Experts of a small language model.
Size: 16 layers, width 256, vocabulary 2048.
Experts: 16 experts in each of 15 layers, a sigmoid router.
Training: a variant of Muon for the experts, 3892 steps.
Below are experts of layer 4 (counted from 0) of a mixture-of-experts language model. Rows are named router (the router's row for the expert), gate (a neuron's input weights, with its number), up (a neuron's input weights, with its number) and show model dimensions 0-255. Each number is 50 + 10 x the weight over its row's rms, rounded and kept within 0 to 99.
After each expert's rows: a language model's description of what the expert responds to. This comes from a sample of Wikipedia text that the model never trained on.

# expert 4
router:58 66 56 46 52 40 31 39 44 46 54 43 55 44 56 46 43 46 51 41 57 51 44 45 55 39 48 55 20 41 39 55 58 38 51 53 38 44 39 55 65 48 66 61 46 50 49 54 47 43 38 49 52 55 43 56 44 48 61 37 48 57 50 60 68 65 75 52 60 55 43 51 38 46 23 42 31 52 62 49 53 28 44 35 68 52 42 38 55 57 24 30 43 57 38 57 47 55 51 59 34 57 42 41 34 35 38 33 44 47 48 35 58 58 69 42 54 57 65 45 38 67 63 54 57 42 51 48 41 42 28 52 70 64 57 32 45 61 61 39 47 55 44 33 50 62 59 52 62 44 53 49 75 61 46 45 63 48 40 60 58 45 52 60 43 52 64 48 50 34 47 50 53 52 56 40 61 59 37 71 54 46 39 53 55 41 42 54 48 43 33 52 48 46 47 60 51 47 49 62 64 69 43 57 38 43 60 37 56 37 65 51 58 36 54 42 24 46 53 56 54 32 61 53 42 45 46 53 57 54 47 57 47 60 59 39 57 46 35 42 40 67 41 59 39 43 45 34 47 41 42 54 50 52 48 50
gate0:51 57 41 33 33 35 53 50 44 49 41 57 50 46 58 61 52 44 51 62 48 64 34 46 35 49 42 74 46 53 45 42 54 53 42 54 36 43 39 43 68 57 33 57 40 58 50 64 47 37 63 59 41 55 38 54 48 56 45 35 57 54 74 49 39 41 52 44 38 42 30 55 58 51 39 42 55 45 56 48 58 36 54 53 71 39 56 34 51 62 51 75 54 48 43 39 57 53 57 46 42 65 45 48 47 54 46 47 45 41 51 32 34 42 37 48 38 39 61 50 43 54 60 34 47 58 40 47 59 61 46 47 41 42 50 61 61 45 66 42 71 43 59 58 61 47 51 56 63 36 38 46 57 65 63 67 50 49 71 42 45 49 66 49 59 52 46 59 54 48 43 53 45 38 46 46 50 51 49 71 43 29 50 57 68 53 25 52 60 51 46 70 52 69 52 38 53 59 61 61 51 57 72 57 67 52 71 59 47 45 42 43 30 54 39 43 60 42 55 46 62 62 63 42 29 52 49 29 68 61 55 56 51 49 57 55 62 44 47 42 54 59 61 56 43 33 58 43 42 66 34 47 47 53 49 34
up0:43 41 61 50 63 64 49 49 56 24 48 57 70 51 56 48 59 52 56 52 62 45 38 46 46 36 56 51 47 51 53 40 38 50 42 63 42 50 54 46 34 46 46 60 55 36 57 48 42 46 44 57 49 41 53 48 52 56 74 55 47 41 54 46 71 53 57 50 52 55 59 66 54 62 56 45 39 45 44 60 39 47 47 57 45 56 46 55 73 50 63 52 54 58 43 59 37 42 32 34 60 73 70 41 60 45 49 29 54 46 39 50 44 48 56 40 52 65 57 58 60 35 41 28 42 39 48 44 49 66 46 32 50 58 61 53 40 43 47 57 54 33 39 54 44 44 55 55 33 40 48 37 55 63 66 56 32 49 45 54 53 62 59 33 55 36 69 50 70 44 52 60 33 61 52 52 64 33 71 60 56 47 52 46 25 50 64 38 58 63 65 63 60 49 64 47 49 62 45 50 60 52 38 55 49 36 64 54 53 63 46 66 55 45 39 47 63 44 37 50 56 54 44 56 53 71 40 43 46 49 45 45 55 50 49 48 66 51 47 64 43 40 56 65 39 46 36 48 65 31 39 37 31 48 76 38
What it handles: In and word pieces. The preposition in and In, plus middle or final word pieces like Su-per, malfun-ction, underwa-ter, Wiscons-in.

# expert 8
router:59 45 55 51 51 28 23 42 55 48 54 45 58 65 45 53 52 38 42 37 57 57 51 57 28 53 50 38 39 40 60 56 52 42 57 60 63 58 38 36 38 33 44 50 40 55 48 66 37 58 68 43 57 48 43 58 55 60 33 34 52 60 47 69 57 61 52 39 56 41 41 40 44 34 47 45 56 50 42 51 35 42 41 44 66 55 49 19 44 50 48 61 60 56 58 44 41 35 55 49 53 59 59 48 45 57 51 55 36 57 51 49 68 39 61 28 53 61 49 41 49 43 61 67 67 57 51 63 56 44 32 43 58 40 60 56 55 71 61 33 47 54 66 35 64 38 48 56 51 45 41 51 63 56 32 37 67 46 69 65 32 39 56 53 50 42 35 37 49 48 57 38 45 66 57 51 44 53 56 60 48 55 52 35 46 36 52 63 44 49 51 46 38 46 52 46 51 71 57 33 49 51 39 46 39 47 61 57 48 40 65 56 31 46 34 65 54 33 67 50 70 43 46 58 28 55 42 60 53 40 44 50 45 39 47 47 48 44 49 53 47 60 33 53 57 41 44 57 43 48 67 50 42 56 52 59
gate0:35 42 42 56 65 38 45 41 46 50 43 44 54 54 45 44 61 40 37 17 53 43 48 49 63 57 26 55 56 40 43 54 38 71 50 46 50 50 48 58 52 56 49 76 43 42 66 54 49 41 59 58 46 49 38 42 48 49 58 44 46 46 45 45 43 56 51 47 39 60 48 45 52 49 58 43 49 59 55 44 63 65 59 51 63 45 60 37 76 60 56 40 48 40 63 52 40 36 37 58 48 36 45 43 49 36 54 55 46 55 42 47 49 34 37 55 52 48 52 51 60 54 56 48 36 49 58 68 47 37 45 47 48 62 44 64 62 47 54 45 54 66 47 36 67 42 58 49 48 56 38 26 55 39 58 53 47 69 61 56 46 53 47 47 55 62 38 39 63 46 64 56 50 41 42 61 47 68 56 49 36 49 65 79 53 58 53 45 39 64 43 51 54 52 41 55 54 45 39 30 52 48 46 67 23 64 56 56 48 80 61 60 46 47 50 33 47 44 50 49 65 42 45 69 57 46 66 63 48 61 57 59 74 49 51 58 48 44 51 47 82 49 44 40 33 58 34 36 53 47 44 60 55 41 65 57
up0:53 37 32 38 47 52 44 44 42 62 49 64 46 54 49 52 49 53 31 33 38 30 50 54 64 50 29 48 40 38 41 55 38 66 51 50 50 51 44 54 50 43 39 64 42 63 60 44 32 48 50 51 45 44 26 63 36 60 60 48 40 50 53 54 43 58 48 56 47 59 59 58 54 68 58 41 53 53 44 47 60 68 46 63 64 42 59 51 73 51 63 53 41 44 49 53 40 45 48 58 54 39 37 57 58 52 43 64 41 50 50 38 41 49 40 57 62 54 33 54 66 44 62 47 40 53 60 56 43 32 55 75 48 57 30 48 51 46 58 43 68 47 53 36 52 44 49 61 35 51 34 43 43 33 57 47 34 72 47 62 54 55 40 55 59 58 46 46 57 44 59 59 31 57 38 61 36 63 69 59 37 54 51 65 32 33 51 37 62 63 53 53 57 37 42 59 45 47 43 39 40 49 56 52 35 52 56 47 56 86 53 51 44 39 48 41 49 50 64 48 68 47 54 58 57 49 65 43 41 68 46 71 67 50 48 61 32 51 58 61 53 56 43 49 31 53 43 44 56 33 66 52 49 48 54 57
What it handles: Line breaks and markup. Line breaks, table pipes, and heading equals signs in wiki markup, such as row ends, ==, ===, |---|---|.

# expert 13
router:53 51 37 48 52 44 62 60 53 55 64 18 51 73 44 36 52 39 53 48 61 63 45 53 32 26 39 42 45 48 34 39 54 41 50 57 57 45 51 66 51 38 45 52 65 53 43 68 61 54 49 35 39 52 24 65 64 52 49 62 70 55 75 49 49 55 44 74 52 63 45 32 32 44 44 37 47 42 49 66 37 50 57 54 53 67 53 30 54 46 39 55 61 61 48 49 64 71 53 35 64 52 57 39 46 57 57 45 49 44 49 55 54 40 56 48 63 57 52 50 29 62 39 57 50 48 63 46 37 34 52 50 55 51 73 44 64 60 31 39 65 65 53 50 30 35 58 43 46 44 48 57 57 60 46 50 52 50 63 62 49 45 43 40 50 40 54 45 50 41 47 45 43 49 49 59 41 64 46 57 53 50 48 57 42 34 40 50 59 43 42 68 37 44 58 60 65 54 52 66 51 62 42 52 47 56 51 61 51 36 64 51 49 51 45 62 44 46 53 52 72 64 46 58 42 50 42 53 44 50 45 49 54 40 50 36 62 49 48 72 57 52 44 48 38 49 43 37 35 48 46 56 24 54 52 61
gate0:57 49 49 36 23 62 45 69 34 56 43 42 46 42 42 51 61 59 41 59 36 48 51 45 68 49 28 35 58 59 42 46 51 46 58 32 25 26 54 74 48 50 58 54 53 52 50 50 51 43 61 68 61 37 47 57 54 53 65 49 68 38 33 53 57 53 47 56 54 50 30 33 53 58 53 52 38 49 47 55 35 64 46 55 52 57 36 68 51 46 54 51 50 42 43 63 56 50 26 42 42 46 67 47 51 58 61 61 53 62 52 60 59 58 37 57 50 59 31 45 65 45 63 59 36 61 57 46 46 62 58 54 55 44 32 55 57 51 42 46 36 38 55 50 39 50 43 60 36 58 48 35 59 39 40 51 60 54 44 51 47 54 65 49 60 43 38 49 42 41 48 51 47 45 68 71 51 41 54 49 66 43 58 56 46 53 60 49 44 41 56 65 55 60 51 60 47 57 44 61 53 49 45 58 61 44 41 42 42 81 43 55 34 55 65 46 48 52 49 42 29 56 41 60 57 50 38 67 40 47 63 32 44 70 33 56 51 45 58 39 54 50 40 52 67 49 47 26 49 60 52 59 39 46 38 65
up0:58 60 55 40 30 58 47 52 38 61 45 33 48 50 26 49 53 55 50 55 53 58 51 46 64 51 26 35 63 60 40 43 45 45 65 44 33 41 44 67 41 51 52 50 41 40 53 54 58 50 62 63 63 43 50 61 57 58 66 47 62 58 53 49 48 64 42 49 60 58 41 27 59 47 61 59 43 52 64 54 33 60 53 52 48 55 45 62 66 48 51 48 55 50 50 57 46 53 45 49 32 53 61 40 62 58 51 60 61 60 46 63 57 51 54 51 45 60 24 52 56 52 53 55 42 56 53 54 42 55 53 57 49 34 34 40 51 48 40 32 28 35 50 47 39 62 35 72 34 57 43 43 51 40 43 51 56 48 46 57 41 44 59 46 69 52 36 49 33 46 47 56 43 41 63 65 62 52 60 54 54 42 63 47 54 50 63 37 48 24 53 78 61 63 56 68 54 53 53 51 51 49 49 54 61 46 56 49 38 73 40 54 43 59 58 37 45 51 59 34 24 61 55 64 73 48 43 58 41 58 54 39 34 67 43 51 45 48 56 48 47 54 58 49 78 45 50 30 48 61 66 49 41 51 39 66
What it handles: Spaces and open parentheses. Bare space tokens, especially after table pipes before numbers or at line starts, plus opening parentheses and short lowercase word onsets like c, p, f.

# expert 0
router:61 43 53 61 33 42 49 57 42 63 60 41 39 65 34 43 49 40 38 60 46 48 49 43 49 42 53 56 41 49 36 51 69 40 46 62 54 46 54 35 43 38 53 59 43 44 42 56 61 62 37 54 42 42 50 62 60 31 50 62 52 40 50 60 57 42 55 38 71 43 41 43 56 49 62 36 59 37 54 57 41 61 41 45 46 64 54 46 48 49 57 56 60 69 78 56 43 68 42 50 54 43 66 52 47 33 67 47 52 54 61 37 57 51 50 50 49 51 37 60 43 35 56 45 51 53 59 36 55 57 54 45 63 50 61 48 59 56 54 42 50 50 66 55 32 38 49 70 50 25 40 44 73 46 40 69 53 34 52 49 43 59 47 52 59 45 28 59 52 57 58 54 57 38 58 49 46 62 66 45 59 19 40 51 37 38 57 57 50 61 35 57 54 63 56 56 55 37 68 49 58 48 47 48 57 72 62 63 40 26 63 44 63 48 55 52 44 62 47 35 49 57 51 40 52 54 45 56 52 45 58 58 61 41 61 73 54 54 53 57 30 62 49 64 72 49 49 49 47 38 68 52 36 63 53 47
gate0:40 54 39 55 49 54 57 49 49 52 51 54 35 40 57 59 39 53 34 49 54 57 52 53 50 46 51 66 59 26 58 40 55 45 40 51 50 46 23 39 51 44 60 56 54 57 43 53 60 47 55 51 43 35 54 56 61 52 49 31 48 29 48 43 48 45 52 53 76 52 55 61 41 47 51 60 34 52 51 49 55 44 73 40 43 42 60 37 44 50 55 50 51 41 35 70 33 61 52 48 60 62 45 63 57 66 43 61 51 55 56 51 30 63 28 56 19 44 41 55 51 45 47 46 46 35 47 46 53 35 42 32 64 38 47 26 43 62 45 40 59 43 62 51 42 40 58 48 40 53 23 55 42 53 49 56 60 43 48 56 34 50 34 41 44 34 52 48 56 58 51 48 58 58 37 55 55 23 32 56 36 39 42 44 40 62 61 59 44 54 74 52 58 55 53 53 51 45 55 45 48 41 53 62 42 70 54 52 45 46 51 48 80 57 43 55 54 49 51 39 69 59 68 40 57 62 55 51 27 49 37 49 37 35 47 47 40 73 38 56 39 54 46 50 56 60 52 66 57 57 35 58 52 50 50 53
up0:48 50 52 60 53 48 43 46 58 41 46 54 50 43 70 33 28 49 43 45 63 51 52 49 61 49 37 51 55 35 60 34 44 62 52 42 37 64 56 52 61 48 53 42 54 42 31 53 62 22 53 50 57 34 61 56 53 38 45 39 47 55 33 45 48 55 38 57 61 71 38 55 77 52 53 56 31 66 37 57 57 51 47 46 44 46 59 50 62 49 57 57 61 47 59 55 35 66 54 44 50 38 44 39 57 54 61 48 42 47 44 44 48 57 56 39 45 49 43 48 45 36 55 51 34 39 51 55 50 37 49 57 40 39 41 46 19 31 34 54 53 44 51 43 70 40 52 36 53 57 37 52 52 62 47 48 37 39 54 48 57 61 61 65 40 46 27 56 58 39 32 49 43 55 44 41 65 51 33 33 57 55 60 47 49 40 62 48 54 38 47 39 74 45 56 53 44 48 56 73 47 47 39 42 61 65 40 50 47 61 47 42 65 29 42 57 48 36 46 42 49 56 35 63 55 44 53 43 45 53 53 78 52 56 45 50 55 55 39 48 54 62 73 53 60 50 40 42 29 44 55 52 41 45 26 65
What it handles: Foreign name fragments. Mid-word pieces of foreign proper names and apostrophes, such as Mag-all-anes, Gu-ate-malan, Ma'alot, Bla-ž, Nass-ar.

# expert 5
router:65 74 62 43 58 43 31 58 51 59 47 44 41 52 41 41 40 52 47 46 49 74 52 23 45 45 57 61 52 43 50 55 54 48 38 52 39 41 44 42 52 48 59 52 61 30 41 49 39 42 68 56 43 46 42 48 37 38 57 52 59 47 42 58 42 62 50 48 53 57 44 36 46 49 56 30 35 49 39 42 48 54 55 49 61 64 58 40 52 62 49 66 67 46 66 59 57 51 44 48 47 69 51 47 41 44 47 49 32 36 43 42 65 40 41 52 62 57 56 44 34 49 69 57 51 46 52 52 68 36 45 54 51 58 67 37 37 41 54 32 55 40 50 42 44 48 53 63 72 43 49 64 53 67 55 49 65 47 63 41 42 38 55 48 38 44 26 36 38 43 63 46 65 44 48 53 60 62 62 69 59 39 52 47 54 43 51 59 52 50 50 44 42 42 36 51 40 52 39 51 49 47 41 55 23 47 38 44 47 54 65 48 60 39 44 62 54 33 71 46 54 47 64 56 36 50 39 51 38 37 33 64 52 52 34 75 59 54 47 41 41 49 48 57 64 48 50 44 29 42 49 81 44 51 60 50
gate0:30 57 44 43 41 43 47 59 71 38 41 65 42 71 59 48 57 64 49 59 59 52 49 50 52 60 36 60 45 25 65 65 24 68 60 45 34 46 47 49 63 55 59 47 39 53 52 45 44 51 39 40 55 49 49 53 56 40 52 34 45 49 42 49 51 44 36 37 49 43 68 77 47 54 61 61 49 57 38 30 49 52 39 63 43 60 57 43 49 40 37 54 41 68 40 46 48 51 33 57 63 62 49 43 48 45 53 51 59 44 26 48 42 55 38 55 52 67 53 43 66 66 56 33 53 42 55 58 61 56 56 59 50 40 43 57 55 53 61 38 52 55 46 65 42 70 53 57 48 51 46 52 48 58 34 72 45 41 39 47 59 53 44 49 64 65 58 67 50 57 58 46 55 33 52 45 45 57 61 51 49 55 32 56 47 45 46 55 48 54 54 53 58 60 69 46 47 51 43 51 49 54 49 56 41 39 51 42 51 59 63 53 53 39 43 51 66 29 41 53 63 58 60 36 55 52 62 37 55 37 56 35 42 55 64 49 20 52 68 58 55 41 66 41 58 41 57 31 64 60 54 33 36 65 39 56
up0:33 59 44 56 33 57 54 74 54 41 50 54 40 59 36 45 63 67 45 51 72 59 42 63 38 61 42 55 57 37 55 68 43 61 65 66 39 44 40 55 58 44 70 46 35 58 43 55 31 60 40 31 54 57 59 44 42 47 52 32 47 55 55 64 47 57 33 47 51 43 45 65 48 61 60 63 43 55 40 53 44 51 42 63 45 59 43 36 48 32 38 51 60 66 47 64 45 52 47 56 60 60 48 38 53 41 57 37 47 60 30 64 41 53 44 49 45 72 53 43 51 67 50 30 66 45 63 56 52 66 51 57 48 54 52 48 51 58 59 41 47 55 44 62 70 73 48 62 41 49 36 65 59 54 52 64 37 62 56 60 46 38 46 52 53 56 67 50 51 38 56 48 67 30 45 47 41 61 46 57 69 35 44 57 58 47 50 48 33 31 36 54 50 55 50 50 48 45 46 48 55 53 47 46 64 39 47 46 46 51 40 53 48 30 48 37 55 33 66 59 46 52 48 37 67 65 59 37 43 34 60 41 52 57 61 40 37 45 52 60 53 43 60 36 56 55 51 42 60 68 52 54 45 48 27 61
What it handles: Place and institution names. Country, state and institution words like United States, India, American, University, plus sentence-ending periods and suffixes such as -ation, -ia.

# expert 3
router:49 65 46 43 61 48 45 70 54 63 62 41 44 65 57 52 53 27 30 42 56 53 46 36 40 36 54 53 46 45 45 49 54 30 40 49 38 51 57 40 49 40 49 66 49 47 53 55 53 40 58 43 37 50 26 57 50 63 46 56 53 54 52 55 53 47 65 45 52 66 32 40 42 49 59 35 39 61 65 53 46 58 46 42 48 53 33 40 61 47 52 62 63 63 42 37 55 48 38 47 58 58 59 36 37 56 53 31 48 27 35 43 74 51 67 52 66 63 42 31 44 60 50 58 54 56 44 60 41 25 42 44 40 46 55 65 28 69 49 62 62 59 49 56 48 54 54 49 55 56 47 61 45 72 58 47 52 44 59 45 56 29 57 55 72 45 62 33 57 48 76 69 52 57 35 59 54 41 56 58 55 37 59 56 35 45 30 48 56 40 42 66 67 51 52 62 63 51 57 50 37 57 51 49 50 38 35 59 62 50 39 57 58 41 51 52 35 52 50 40 44 57 51 69 34 46 32 48 46 57 48 64 39 49 50 60 57 41 46 51 49 58 43 44 41 39 53 42 45 53 51 65 42 50 34 43
gate0:57 53 54 47 53 65 54 44 60 56 45 46 40 62 63 56 37 42 51 61 42 50 48 48 64 40 47 27 68 49 61 71 49 49 37 48 39 43 46 65 52 37 33 36 45 46 40 39 49 69 59 60 65 39 38 55 48 58 40 40 56 71 57 53 39 53 54 49 58 43 62 53 55 42 25 30 38 55 33 67 49 46 62 62 30 42 61 33 50 33 56 56 54 48 46 62 51 48 51 62 55 32 41 86 54 35 30 51 38 40 53 59 45 49 60 44 48 62 33 46 41 30 54 67 50 60 51 64 48 31 58 53 52 48 49 59 49 51 62 55 50 66 63 52 49 62 74 38 50 52 54 52 50 62 67 52 43 45 54 55 67 44 42 41 50 43 60 42 57 34 53 52 58 58 66 52 47 46 50 55 51 52 62 51 34 57 58 46 56 62 41 51 63 52 29 52 54 57 42 57 56 49 58 49 61 68 38 48 42 55 51 66 55 46 57 51 53 29 59 44 46 59 54 44 47 49 55 41 58 53 60 75 46 56 52 57 52 50 59 67 50 69 65 43 62 64 50 43 67 49 58 60 36 45 40 52
up0:52 49 36 58 54 28 48 47 49 51 38 43 36 37 67 21 49 37 50 66 42 56 59 56 60 55 52 41 66 39 63 51 57 55 49 49 50 48 29 44 47 53 36 40 41 30 55 17 50 57 60 64 42 48 33 36 48 53 18 35 46 47 55 53 51 43 44 51 46 49 62 54 52 55 47 46 30 69 48 60 49 51 42 59 40 49 51 39 61 33 68 46 55 54 60 62 42 39 48 52 40 51 53 60 43 42 42 46 41 40 60 61 34 55 42 45 43 57 37 54 50 43 40 54 36 61 47 55 59 46 51 75 49 54 47 50 53 56 63 61 36 68 63 43 42 51 56 53 52 61 36 59 46 66 51 42 48 47 54 53 49 57 63 39 46 57 37 45 43 23 53 49 59 32 49 42 39 40 45 47 61 37 42 54 50 26 54 36 59 54 42 45 40 56 46 38 50 64 52 49 49 57 45 24 52 55 44 52 42 53 35 43 58 43 46 51 36 38 62 10 46 58 47 45 52 48 52 45 72 52 51 54 53 53 55 52 60 48 44 42 45 51 45 70 51 54 60 53 58 57 63 49 38 43 43 32
What it handles: Plural s, capital S. Final plural s closing a noun (Trade Unions, Votes, microsatellites), plus word-initial capitals like S, T, La, M and opening quote marks.

# expert 9
router:53 42 42 40 59 45 56 41 65 39 71 49 46 60 59 35 62 45 48 52 62 45 50 50 47 42 50 62 47 39 54 35 55 47 55 61 46 44 62 61 40 40 39 41 54 41 48 44 54 40 80 43 49 50 51 75 68 41 30 81 58 47 51 45 55 38 65 50 47 55 54 39 41 53 29 50 46 54 34 47 44 34 32 37 58 55 53 36 39 44 32 27 57 55 33 53 53 62 48 42 37 59 41 45 31 46 47 52 53 49 37 54 58 37 38 60 62 63 43 52 40 57 63 45 46 41 50 59 37 32 34 45 38 47 49 67 28 56 44 55 64 62 62 51 36 33 64 43 58 53 34 62 46 50 36 54 50 48 46 56 30 54 46 47 47 50 47 44 56 44 48 48 33 68 27 40 47 33 40 61 54 49 54 44 41 42 61 66 50 59 55 50 47 47 59 55 38 58 27 55 47 49 49 59 58 52 40 51 61 42 42 61 48 58 46 64 57 38 66 49 49 51 52 42 48 56 63 63 55 35 55 56 53 54 34 43 42 61 44 72 45 55 51 63 35 64 24 46 50 54 50 48 46 42 47 46
gate0:39 51 49 37 56 53 58 44 57 49 66 54 47 43 58 57 56 52 64 65 52 38 65 54 44 30 58 64 45 47 58 39 47 31 35 54 39 57 50 56 59 50 48 45 35 58 33 48 68 45 38 50 40 52 48 48 45 69 40 55 56 24 53 56 41 57 44 49 48 55 37 50 56 65 54 50 56 39 62 51 43 55 38 44 54 71 52 73 50 60 54 38 52 33 64 62 54 38 56 41 41 48 56 44 50 35 40 63 52 58 52 55 59 42 35 45 68 57 36 56 76 41 62 42 34 52 56 60 68 39 54 29 56 50 53 51 43 40 51 50 52 75 57 55 44 49 61 42 58 41 50 42 61 43 51 46 63 51 47 47 24 55 60 43 46 54 30 64 42 65 48 41 64 54 43 39 47 50 49 35 46 56 28 37 52 41 58 36 60 34 41 41 42 59 35 51 47 48 42 53 39 50 53 39 52 61 55 61 61 49 46 44 59 81 17 38 56 32 53 49 50 58 51 55 53 50 53 51 39 59 51 50 23 37 52 46 65 59 46 57 60 60 51 42 67 34 43 51 59 55 56 41 54 46 47 50
up0:42 45 26 42 57 51 59 51 43 60 66 45 50 34 50 29 44 41 65 60 49 41 75 53 51 26 55 61 54 50 58 69 63 42 52 56 55 36 51 56 65 49 60 41 67 45 43 41 48 53 32 43 64 61 53 74 52 46 50 56 57 42 33 55 46 35 59 54 42 40 66 53 66 61 52 38 59 54 45 55 18 56 64 35 54 63 50 64 47 49 49 42 53 49 42 33 62 38 36 31 52 41 63 54 50 44 56 45 44 67 32 55 58 50 49 49 63 59 43 58 63 32 45 33 50 43 37 44 47 57 76 50 54 40 59 49 48 56 37 39 40 63 57 49 51 55 64 37 49 56 53 59 56 50 56 42 55 51 62 44 43 53 42 59 44 38 67 49 50 54 53 60 48 58 45 56 54 50 51 63 65 56 62 49 52 35 55 72 48 47 49 41 61 45 49 44 64 52 65 53 38 61 51 57 45 33 60 47 73 50 33 49 56 74 49 48 51 50 56 58 65 43 46 51 56 37 40 34 37 45 58 47 31 61 57 46 41 63 46 34 53 51 69 41 57 49 36 52 44 40 38 37 47 49 42 55
What it handles: Consonant pieces in foreign names. Middle pieces like z, y, hi, ul, ü inside foreign or unusual names and words, such as Erzincan, Ehime, Philippines, pygidium.

# expert 12
router:50 45 42 57 53 49 43 55 70 63 60 57 53 52 47 30 40 50 30 46 64 72 44 60 47 46 43 43 51 44 58 56 60 44 54 56 55 57 52 79 45 50 43 40 54 33 65 57 50 45 50 34 53 45 46 61 65 30 40 61 60 42 66 60 50 64 64 52 48 44 44 50 42 54 43 34 58 37 57 45 34 45 52 33 68 53 58 37 37 47 44 58 50 55 65 69 62 56 51 44 44 61 42 39 42 53 61 53 62 49 37 33 60 53 50 45 63 59 43 43 40 54 41 55 49 58 54 34 42 40 57 47 40 40 61 44 45 72 82 45 53 56 61 38 33 40 64 50 46 57 46 42 57 60 51 38 58 49 61 73 45 55 68 50 42 35 61 48 35 59 60 48 48 59 50 47 46 62 36 56 65 43 55 44 57 40 29 53 40 46 45 60 58 33 62 50 54 59 51 48 54 66 37 55 52 54 45 46 69 44 60 52 44 55 41 56 53 51 46 46 58 50 75 40 30 66 34 61 47 62 47 52 45 31 56 41 58 63 44 69 37 42 62 55 49 41 50 40 54 42 53 52 32 34 50 42
gate0:60 52 29 51 52 62 74 44 68 43 44 42 44 35 45 39 40 52 59 39 50 46 40 35 54 44 40 57 68 61 53 47 52 57 43 43 50 38 47 65 49 60 49 50 55 50 43 58 45 59 48 53 55 50 30 70 40 63 65 64 57 65 72 44 45 50 29 46 43 53 50 48 54 58 49 34 57 49 40 46 53 37 78 42 40 65 64 58 64 39 54 55 93 53 63 64 56 43 43 64 45 45 40 45 52 50 49 54 51 58 51 31 55 48 51 61 67 49 52 61 57 52 40 58 37 66 51 58 56 42 48 45 51 48 43 52 49 48 32 68 53 56 41 58 42 53 55 47 54 40 31 46 50 57 60 57 60 55 46 50 39 52 41 52 49 45 31 44 55 55 52 60 63 55 46 60 54 53 62 26 67 29 35 59 42 46 59 41 38 58 47 45 53 32 41 50 73 56 61 66 50 57 48 67 41 63 35 55 52 63 50 42 45 51 49 37 36 53 58 53 39 34 70 41 46 66 61 44 42 52 44 40 60 48 47 46 36 54 41 40 64 52 42 39 55 45 43 33 58 44 46 38 51 45 58 50
up0:58 52 31 45 47 46 61 49 59 55 44 49 52 43 50 27 45 66 48 43 43 48 38 34 48 48 39 63 66 66 59 53 46 48 49 49 66 44 60 45 53 48 46 76 67 38 66 46 54 52 47 62 63 54 46 70 42 69 60 68 56 69 48 43 43 55 37 38 44 49 54 49 48 67 58 45 62 52 43 33 50 46 77 50 48 43 55 44 58 58 57 61 83 26 42 64 34 47 52 60 37 39 54 49 62 49 55 57 36 59 45 40 49 44 54 42 54 57 55 54 66 49 54 47 56 59 50 56 53 45 42 53 53 56 48 53 37 53 42 68 44 49 43 52 44 38 62 63 60 31 39 43 45 56 45 39 50 49 48 57 48 52 44 50 49 27 32 52 50 43 54 39 37 61 52 47 38 46 69 34 54 46 58 52 46 43 57 47 47 51 48 50 43 29 57 65 69 74 66 70 50 68 54 68 53 50 54 49 57 72 31 60 36 62 48 38 48 49 44 64 26 53 71 41 42 43 54 41 56 54 56 39 61 44 40 56 42 55 48 35 45 50 62 46 52 52 52 40 62 45 47 44 63 61 50 43
What it handles: Numbers in tables. Digits and numbers in tables, scores, coordinates and measures, plus the slash in N/A, such as 2 km, 37°22′.

# expert 7
router:40 51 56 44 43 32 58 65 44 54 65 47 54 64 47 33 64 57 43 59 49 57 51 53 33 42 56 36 30 27 46 48 36 39 41 48 50 72 35 67 43 59 50 36 44 48 49 51 49 52 51 29 55 52 49 57 64 40 50 42 43 44 42 48 53 41 49 56 51 41 38 48 46 41 47 63 51 47 49 51 31 31 46 47 42 61 56 60 57 49 47 45 46 54 60 64 51 61 35 53 31 45 43 28 58 29 56 52 41 54 40 44 63 30 47 41 47 55 39 46 47 41 53 60 53 49 58 41 59 53 33 27 62 58 49 42 36 45 60 53 63 40 57 30 48 53 68 54 46 26 47 72 44 35 35 52 79 45 50 54 31 63 54 43 42 32 61 38 47 43 45 53 51 63 37 56 53 58 45 58 54 58 52 43 45 33 69 65 50 39 41 66 40 55 64 43 58 49 50 48 54 44 52 62 47 62 45 55 58 50 53 43 38 32 25 66 64 45 61 68 73 49 45 58 35 55 52 50 57 44 48 41 43 53 48 45 57 64 54 59 45 42 51 60 44 45 44 39 44 44 40 64 42 43 61 49
gate0:48 38 53 43 62 47 53 52 43 57 49 47 51 50 64 33 49 42 34 46 57 53 38 57 47 56 54 41 65 46 43 38 42 50 52 46 55 62 57 43 57 56 61 68 42 65 32 54 53 49 39 39 56 43 52 52 68 64 56 46 47 58 40 50 44 57 56 41 39 50 31 80 59 62 57 26 41 40 40 65 64 47 53 49 64 46 48 53 52 50 62 63 36 57 54 66 54 68 60 66 26 39 46 54 51 62 49 52 57 40 62 37 54 55 42 32 44 55 51 61 56 44 56 37 53 36 48 70 55 56 22 42 70 60 48 52 36 23 60 52 41 47 49 53 47 32 62 57 49 63 52 63 50 60 42 58 44 63 56 42 40 51 45 50 49 39 52 60 58 47 38 56 26 51 61 54 49 43 55 72 67 62 62 68 46 38 69 53 50 46 62 43 61 50 61 40 44 82 42 57 63 62 37 43 29 56 54 71 44 57 43 38 50 46 54 55 34 57 42 51 54 48 47 46 46 55 44 49 54 58 41 45 40 45 64 51 50 63 58 52 57 59 58 56 40 62 69 47 51 46 41 46 50 51 61 53
up0:47 40 39 43 56 62 44 60 49 67 51 44 48 36 53 42 59 39 39 43 53 53 61 53 59 44 51 35 58 41 48 54 60 50 65 46 61 67 51 48 65 54 63 50 20 66 42 38 56 42 51 44 44 42 44 46 52 66 44 59 39 56 53 66 59 41 55 57 66 65 24 81 67 48 44 24 66 51 56 50 44 55 50 56 43 53 44 58 57 52 40 54 38 46 63 57 46 69 62 61 56 41 55 36 68 58 57 48 43 37 55 40 63 56 43 50 60 47 40 37 58 50 57 40 41 38 63 44 50 74 20 36 66 42 40 48 56 65 45 55 62 42 46 51 56 58 61 60 57 61 61 65 53 45 53 60 50 47 61 26 52 47 44 52 44 34 56 45 71 39 37 44 19 40 53 58 51 44 50 59 65 64 50 50 34 45 59 49 43 52 55 44 57 40 51 57 45 50 46 45 52 47 43 48 50 56 43 58 55 50 28 35 43 47 47 57 48 42 36 60 51 39 44 57 40 49 33 52 64 65 42 56 50 57 36 37 44 64 52 54 51 47 35 50 58 53 51 51 55 37 53 33 52 52 35 56
What it handles: Lowercase mid-word fragments. Word-internal lowercase fragments such as and in wanderings or grandmother, ea, au, plus stray byte pieces of non-Latin scripts.